Experts of a small language model.
Size: 14 layers, width 256, vocabulary 5533, 83.3M parameters.
Training: a variant of Muon for the experts, 745M tokens, 6199 steps.
Below are experts of layer 2 (counted from 0) of a mixture-of-experts language model. Rows are named router (the router's row for the expert), gate (a neuron's input weights, with its number), up (a neuron's input weights, with its number), down (a neuron's output weights, with its number) and show model dimensions 0-255. Each number is 128 + 24 x the weight over its row's rms, rounded and kept within 0 to 255. Numbers have three digits each.
After each expert's rows: a language model's description of what the expert responds to. This comes from a sample of Wikipedia text that the model never trained on.

# expert 7
router:095173144132135097091147178155127130169122070167129166123095147126114061167114130103103150106151139134093123115127151164118124119105127156130126116146098077128153160121160126102094113155156098111147157148139102132103120131148153137132112104114152104107101167148167103144122155102082147126166094076122146077070088091125133102154099160122142107112141124104166133154109131150111116150110114125072130153122144132119124108112116133167130075107117113127140110169140110152143102111096107114135138125112161117125142145157132126129116068131143091121099098118128121124114148143117164132153144148065139113150129155142139141095130101119151128118114132101128132138086192154138071144131119120138115117131093115117150117134129129091139138117131125155095108114130142091179093110131160
gate0:112119133129152118128168127117156139119171139122140085099124106117148149117112122123105078096091099180134146159134133148128143128114157115135146073127120120122122155137118126111137127099155107076177174114119177146137120131155130105153153107096153147114115165130158132123143121119065112151156132105154151100155145134132118116103137107141147115121188090107151122184166170077091108134128135158124137154105119115115191098136102112148132115141085136179111153146161096131127157121103117133153142115145137159120115184118130088108143133138113065093171106125113125115137168128127145131187130133093162126111116182157090126149153146122143131148126128165141133126127137104141108138101141139141114115162161127145145130147133136112159148134099101091127108151137148133131103199087129
up0:102112106119085110149189112141184190109127123117116126107122127165145142092130132086094099123088110170101122147155119136106109138142181101142159086175131084143121144116120095108137115132120100107196145157073153166111125148125111095140130113119173148127132143084096134131145105105092110140113119079163117072167139156138125139098126120157131100151166105128139116170144121124112172144131153107102135151123120104111143108119103109111127112152101123122077147127156126123115151126135150142155161127121110125117139141117076094095115162103141131104165134110167126158120135138137148098159130096134084131150113164136065140167146133134151113118113129134149128113117149115144129118120155134111139115140163069158134134154123129097128143134117110096143104158166134136104094154099156
down0:134148128121118130094122124098113184156166127136110130149128106174124119085178109096162140128127136113127095120126090114103122111155139113137168147113139137152139161116123123101093143096108145190097152132120111149128168113138100135127096126140068084131138093085133148121140136114102126131144100118141091089132129129168108150159112130177145138162150128126180114112148137174115166146157136123137149152139105154131120161146116117095115137127124118176155108120156144130136125130140118131112106097132135141179115111143077119146135159082150136170142161171137134118107157159122167123119119095140137131086106118148147134121170137143106106131144095129135072106171163124098105119165115119082145086104112128134103140120096195050089138124144110128116105162098152130135132135125108
What it handles: Table pipes, word pieces. Pipe characters opening table rows, plus mid-word fragments like ag, at, ab inside names and words (Wagner, exaggerated, enabling).

# expert 32
router:096163133147145083074143163160112121164096110153089156118122153140083092151114126086109154120149127137085143118148161154134124118103101163160107141152126119094138138167151150101114139137170106093169132142166105101126110157137174127102111109103145109101100156150147096126127149112107119134146103094148159109110104109109138101150099180119142093111160135106137139160117132142102106173095141122127097142107150099094107100131114121156148105107101095154157109157142092163140099096122118114137113094086152096113162151150140096154115112101153122106101114123111092109114145138140149134155107147102103101142129160157157150105141115118145173087091134102098092165139150152136108156157099103151107101154124104123160106101139105113146123111105117121107099138100162107165111119157149
gate1:081137138112143147116115112073117147127090116126125109138167132110144129158138106104143106101143151132166129055079159118126114151140145123119108149101123116151148140150144146136169154096141082067148123100103121113116127106089130153141121081128105098123110091149105139118106117138102109123163128118142153130178115116149151074127118096141125119145182149123172100121112138118123104183081120146133087130155149150126146128107138119150120115113130139137150109158117148140127100103154143148125102094102159125139150107165094089116091147119156135135135161137175132160111075095145105109140111116172117105147151094127115139120136156115188116100121135148110112110130109136128174108163162094161119087096122109154180139152138100133151143115085132135101146125167129088146130148179139
up1:077152139124152113148150156116123182134122124114104148140109112131142147165158107144121138164114147130140190075137129150151110140124151143130117152109157133125109092152094119093143141131176138106145142131123126112125145078104154160178129098104121105140126080147101183123127115148107131148135173129121114107131072109113146146119125137126108121155143120141137128114180148159140076123157143155135138099123120096131141127108186117147138095132105143134072127159131133103141138112096113121140161094124093119109120115144119104130174140092143153108153103130141119170152115134188115133127066124107157101107160113147061122165117189148158121115124129129079136119110130139091144095114147132143128127084101127119170144129115151111087126156126133128079174141110152120087098144116116
down1:116141162148130132143119106107103148160093161160122157100095127150143152161141114160124141158139126149147163121116108116133115112134145122116123135101126142188081166109100159097159119157106109120101158130137136122136182140121136129119117135138115134109116132127121093129161126156160079150139120106149127101090130106128133138134137083117106121143165128156147090099096130146156105157134144116141119120112130132179140165111124106121084148129091133122166146165130109147158121140145166131169157172182128112137130130175132112093098140119140097114106112127171137118090138146117156120106142123106116075118131162111133098146142131132127130121126071095164142145075137130094123108060125114134160110106089141133071212162127115095156120160098124145170079131165101141134105137120136
What it handles: cl pieces, coordinates. The word piece cl in proclaimed and similar words, plus degree and minute figures inside geographic coordinates and empty table cells.

# expert 15
router:098159135147159091111134133163132114160124136189134149139111139149070123169104124096132173117130131134116181081131141142169180148101113128145055120161107121132162147136155177118112161157161137112149132158135126110109110147152149147131130076103152103129115162138150095116105129122120160096136102108171123128096117096109113103157084123118149103104149161137135143161108173157138123122091123110101124152125139118117124122114086166139162114144077108145121097170138110127127123104094098099153092116118138108106186156126149111142083081108158128152127089121094110112128169154116167127160136150092141115172082117149136145098138117115143153099112131112123122170122142139109122159123082102147118099146122117125164130097150102130139116132111107138099119143112127135143120117138155
gate1:121150165104152115144128117130124103151100161137123118162094132145145105169150081119098116124138126117124187172141170108170149104136122131135085146083145134100132130103151144140143166148105126151127144176122157148129111140137143132132117136131138106123139137164149127105132099129114128092123113143173069136126112143106063128147102124136136167127100128134106147170129106108123170126142116097113115178048122110157162091105108156101137117161150114118139064173156152098178133120156127092096075137121128165100120149147153146132116113115122119140139115091121095135115092113164166101098136121135130138166142122132141113144138103131125117103175081103104124163118111133154108163142090119141122133125130115133134104162095125131171136090150136084088151120136132119135079099117104
up1:079144137108132107117104152120138141154114127107127147125063119141134101170143102140121106135110120103134184140140105114160151092149116096147111130109129116156145126175141119131138140160083135117115069207126120125167123129128132137157120092158133107110133144176136095112142113106152146130138179097185140166073105127097099137148135129121149130100127112120092155138153130123105135145113122121093133120133131131150149093107146117097124148119130103097155130148109140075113149138207154114081099168089126146133152135137106143145110100173113168155161101136118139123098185117165139108135152124108162154124107079135134156104107124102133122109116102114119115148125148086133158172115080129126152153114097102141132103110094129143168145116140106118098117142156152127140128121155091
down1:120107084123117084115113091176113146140157129084108103119121156085133139126118122158103138195117151131128106150140140162148143118120127121139100136136128132155148113128121094090120147156124108143086123126105131112130093185099109118136140159151159113156121149153123144111174150134106160125150127149117118115081149089146140120166120137120121145135101129129124160133128152072132126138107122130146164133125139159121114131102121175139101109130147160129105134140138103159128098133114098103102132146135098152098115132135169190116110153105147148125109090112104177189145189110092126104092126127109129133138098105104103103126114114104127153146127082089092099075126112144089122161165098150123097130109119100140099120137164100157126152178085145107153171111118125146096163110107076
What it handles: Mid-word pieces, markup. Inner word pieces like ay, ir, ac in names and places (Suqaylabiyah, Spaceway, inquiries), plus equals signs in headings and colons after infobox labels.

# expert 23
router:085155123152158088086132160160128127163113104158119154103126154142089100147113131090131157126147130153116136129147154174146130142103102141167096116151109095118154150174139155103095132148160100108140158145141123100102105165143168121104115100109138108100098172165163103132103138107095139119156108091145165103120108103111129112154102153103150095094163124112149145150116146134113098144099125110120110148116167114117109096112118140131151115107100112161150096143143091139160089100104106125154111110095134100102148145145150109166105109101157150110094105102097104109113162153139160127146122158097112106143114167165156161110156103108143153092101129113110124155143139153130100158131089080144097101155131108144153098095126101103160125108119105128111094132095171105166113103132154
gate1:120123115123114164103122129168084132160124188129134108080174105140167106128133127128134127142126114117124168113122142097128127117103094108129130125148088126157129126150115110144136128104153131131098118128127136103148105139142126109111144126118131171143121144137135115135102135125139123122087113107139130073143121159135111117118134144137084173110166127112099166170140135152128122125135109126102115133161171109138121100149131120151145131135107175126115106107081143154178067149111071111110118160119103067159157133155169078156116127138185109092132150088115155143142130159099151125106112099160135146132127129143123148125122087118120131117129122129125128117161131096120168173113103085150145093214102114128151152084122168114119138130112071102158106137132184072137146104107155
up1:140126091159179117174068135145150109122088113135107167136110121099095119133103076161125130106120119146087133079087127126124137133158136185118141149128126182127098134066150129181104112125118151117167159137099132123134142124100106163138164106125093106118125133140111144110137143117181129154175144117141112138189139148103155127125104136115146100128149125122147144112093120101107145103171134079128155147121095062117116156102089135157090115114151126128152135127116128131098166090150164163116097122106129148119107128119108195122136137122133118106109099150111106099101135108131122095127123135110107087135137159130123142123119171118147129157165083149156127140137141069114102149133089113142076169094140136097141147163133113114126099143130141131135136145119096125132142133113146
down1:125115117095154129102133159133166130095122157074119127137113104114146106118107087127117112157098149158169109141140115137135114186148147085103073138185124140118115089180083168113132115103112122153107116098129158131110120137150135145126116078082145097098127132124203156117100124149137135107168136113162151164122129100140138137129085127134170070113120176143073142116145144150126127110105149117135130108160142089136097095152176147141082136128111143177177155142157120104107091114133117100115114158108117100105160174111142135143142101168099118129145133120127125132115120131151149137123139137151105132076109116101120138122123145103147125109133103146128153108135156173150117120116133147106163107150155106133136091148121108119138126079127150133099118173119135154151132140088157
What it handles: Word endings, comparison words. Endings completing a word, such as old in 33-year-old, different in differentiation, ought in sought, plus words like such, former, different, United States.

# expert 13
router:110161133140125104105146157183124117171106147173131159126160165121108078146119121115093139139158141126104136094120150151144133140111115161146100115161117093112150134138147143115106157151171075120126124123144082101093112183158141131119155138120158122102095126119164161123087115127106137117153102060159146111105086127094114110156112160110123089097158105107162140143117150140103092162093122129089087134085138126121121094135088108120126108106100117146180094140156115152132111108108131124152124140142131099105140147135152102140119128107144134109115134090114117131091131131116143113127088167117097108161115130141116175138134106110146165116125127068105098141082152133107122115160110112177129095137108126125151115080129091071152095138094117141130104156098144099116110124134108
gate0:088095112076146132109123181127145161122110198090082121101102127120154147126120147142100133125096125123139073134129112127128125142159083118107149143140096129134103144109167124119105130120109067147157079166095124119134109115147142099136098123141127071096100107142132137113139126130156123145117132153142122130131161130104117114121127090138143128062098119100149088130129187154085177147094125109148124119128136200115122118136169143081153141150102113112133121130114114146096091133141127115153126166124087126138140147127147142118099110103115107154097135085061147101152129152109122149137093162142098115125105102143152135124107097075144141110124129127103157116132099111176155144137126122164128148136113091166116093095112122118112135123116176152130112086120117109116128125119163
up0:128157113100178108149151160139135149104145172115092124139135107111134147143154145156146091151113159131136120124136117129102130140152134113120119165108108117142086089127151120110107142150145074152159119147105111095139142130131128114178090163169145099095103140118116135122085155121148134161125115139140170122147145159109102111169113114115141103106135109132128144096161146153105158149133157125155130105156170135160127136158135135086152113134138113111142144125150168142093117103137143107092120179102153118118125145200137119130135120129112124171065155128112166084137118148145072155106135130147149150122149114121139118132128117079150162111131137129129159141082092080126136141141115133121176125136102126183136107130110132124087143171155165137141086113154114159128131122156222
down0:078111118129127178125133137100102123119150155135082124133171120120133121117110116115129154087123127136171140133156124137101120080126142117163124117117148101117136128149096139129120148121155084072135136116130113149133105160134149117114109093121140179110099130096160146089130130092134170122122124160120129111062150135121134136136129125139137140127125157096113157165159111094129144125124134117123153179122149148137123176076156128146115143095163125170085122120081124105099101098107161147134156146115128134106108129135101165116151140130114078115145152091104070095141124104094150102142145080127109107145144143071128112131168142101087102119113077115083081128151135082086135099135132112101083102109137139117152148096128178098184137104144138124078112118114132125146130118129133
What it handles: Mid-word name syllables. Middle or final pieces of surnames and other words, such as Chast-ain, Wehrm-ach-t, Kore-an, sp-ak.

# expert 42
router:062140136146158107103130158141156148150125109148106133111121138151114122125096159120118165128131132119104148121150145160141155146112071159136102092137120113113144143143132139083114157138187100094136153144160128103112116121132126104116140089085162089117109164120143090149089142115106118114163112112147170125147114080120118115152132152120127114116163149116164124155104154134098081122100165094101108150124150123088109096126106126121145133069111107155132119135105102178138095106118114135168120115095162099090124119145146139140101084089153136094091104119131105096117146149135136101165106151100130104171125152175152140111172112108138134086074099081111113156152140102128134115121106106122115119139114118108170106095146127117164093115114122147093111161083147129164136121152123
gate0:146153097153141167176143138131129115156155143102159126153126116092106139134166144095090147140165124126131148148137139146132138162097116140132166075149119171127131131138163162108117090142116119106131102166147100111120134148146136158096127118154152163144178136147178129129144156106112144142108107109110112148098141107133122114141114116127107174138132162144139108145181127103123132182144137088141167117148136135147106090105106152161156160113139127130169124134138119147088171082129138152130144113124124102115108139074118140131157063089079122178142128103072120127122125133148137129124121141135168142091114155142151163094176125166155107180180091130123108119127142089098171133154110078116121137144115149116146103165147096142123148078155126152112118142105120109123130120126118
up0:128122101128133126156159115093151122119121130124119108144124122121140114120087082122110121121104154135066124074138143144148070128105133189081137121146097151123102132153128120141139158115125089187131154155088139082151136115138143083114137101136144133195120129128092123133149154177154143116131147154123129153125072121146116133087132123147178136089146144121134174127137152115097094148144166085168118115149125156125118065139144146157136105096112108110145124124126188162103105064126153118123146118117091089146131118124099147142140111117119131149090136130131130117140108085165147129100151150120172152116146125125119120138125109135121130142110150105128125128131092133087145161125147143148154126126099107113125156127098070157101085133200109108135106117091119105135117128138099
down0:155156094146132142133104124125118142133130118105109101116081128152129138104128115102099103118118108141179136137102155118135137126173103034126145141110147106129122153140113169105163159159138128135129116156117135137107125109169139136157153138149159114160162108157103124100155133131105096122131147143120100101110119079138166127102135143125164180136122114104142118153117129129125184144148151123163149125132124162130134129131116143172134114122122136123168132126081131134122144107099123153119115158098146109109137112128133138110160109115153136152142146158182141178125144125102104186129137108154107097149107084103087165115159114159139106101174120150137113178119186109099125156107107155130130151141169151086114199108102137105092113134127166129123109158128105173114185106123150
What it handles: Letter i pieces. The single letter i inside words or alone, as in uniquely, experienced, Santiago, Jelassi, "[i]n", plus accented letters.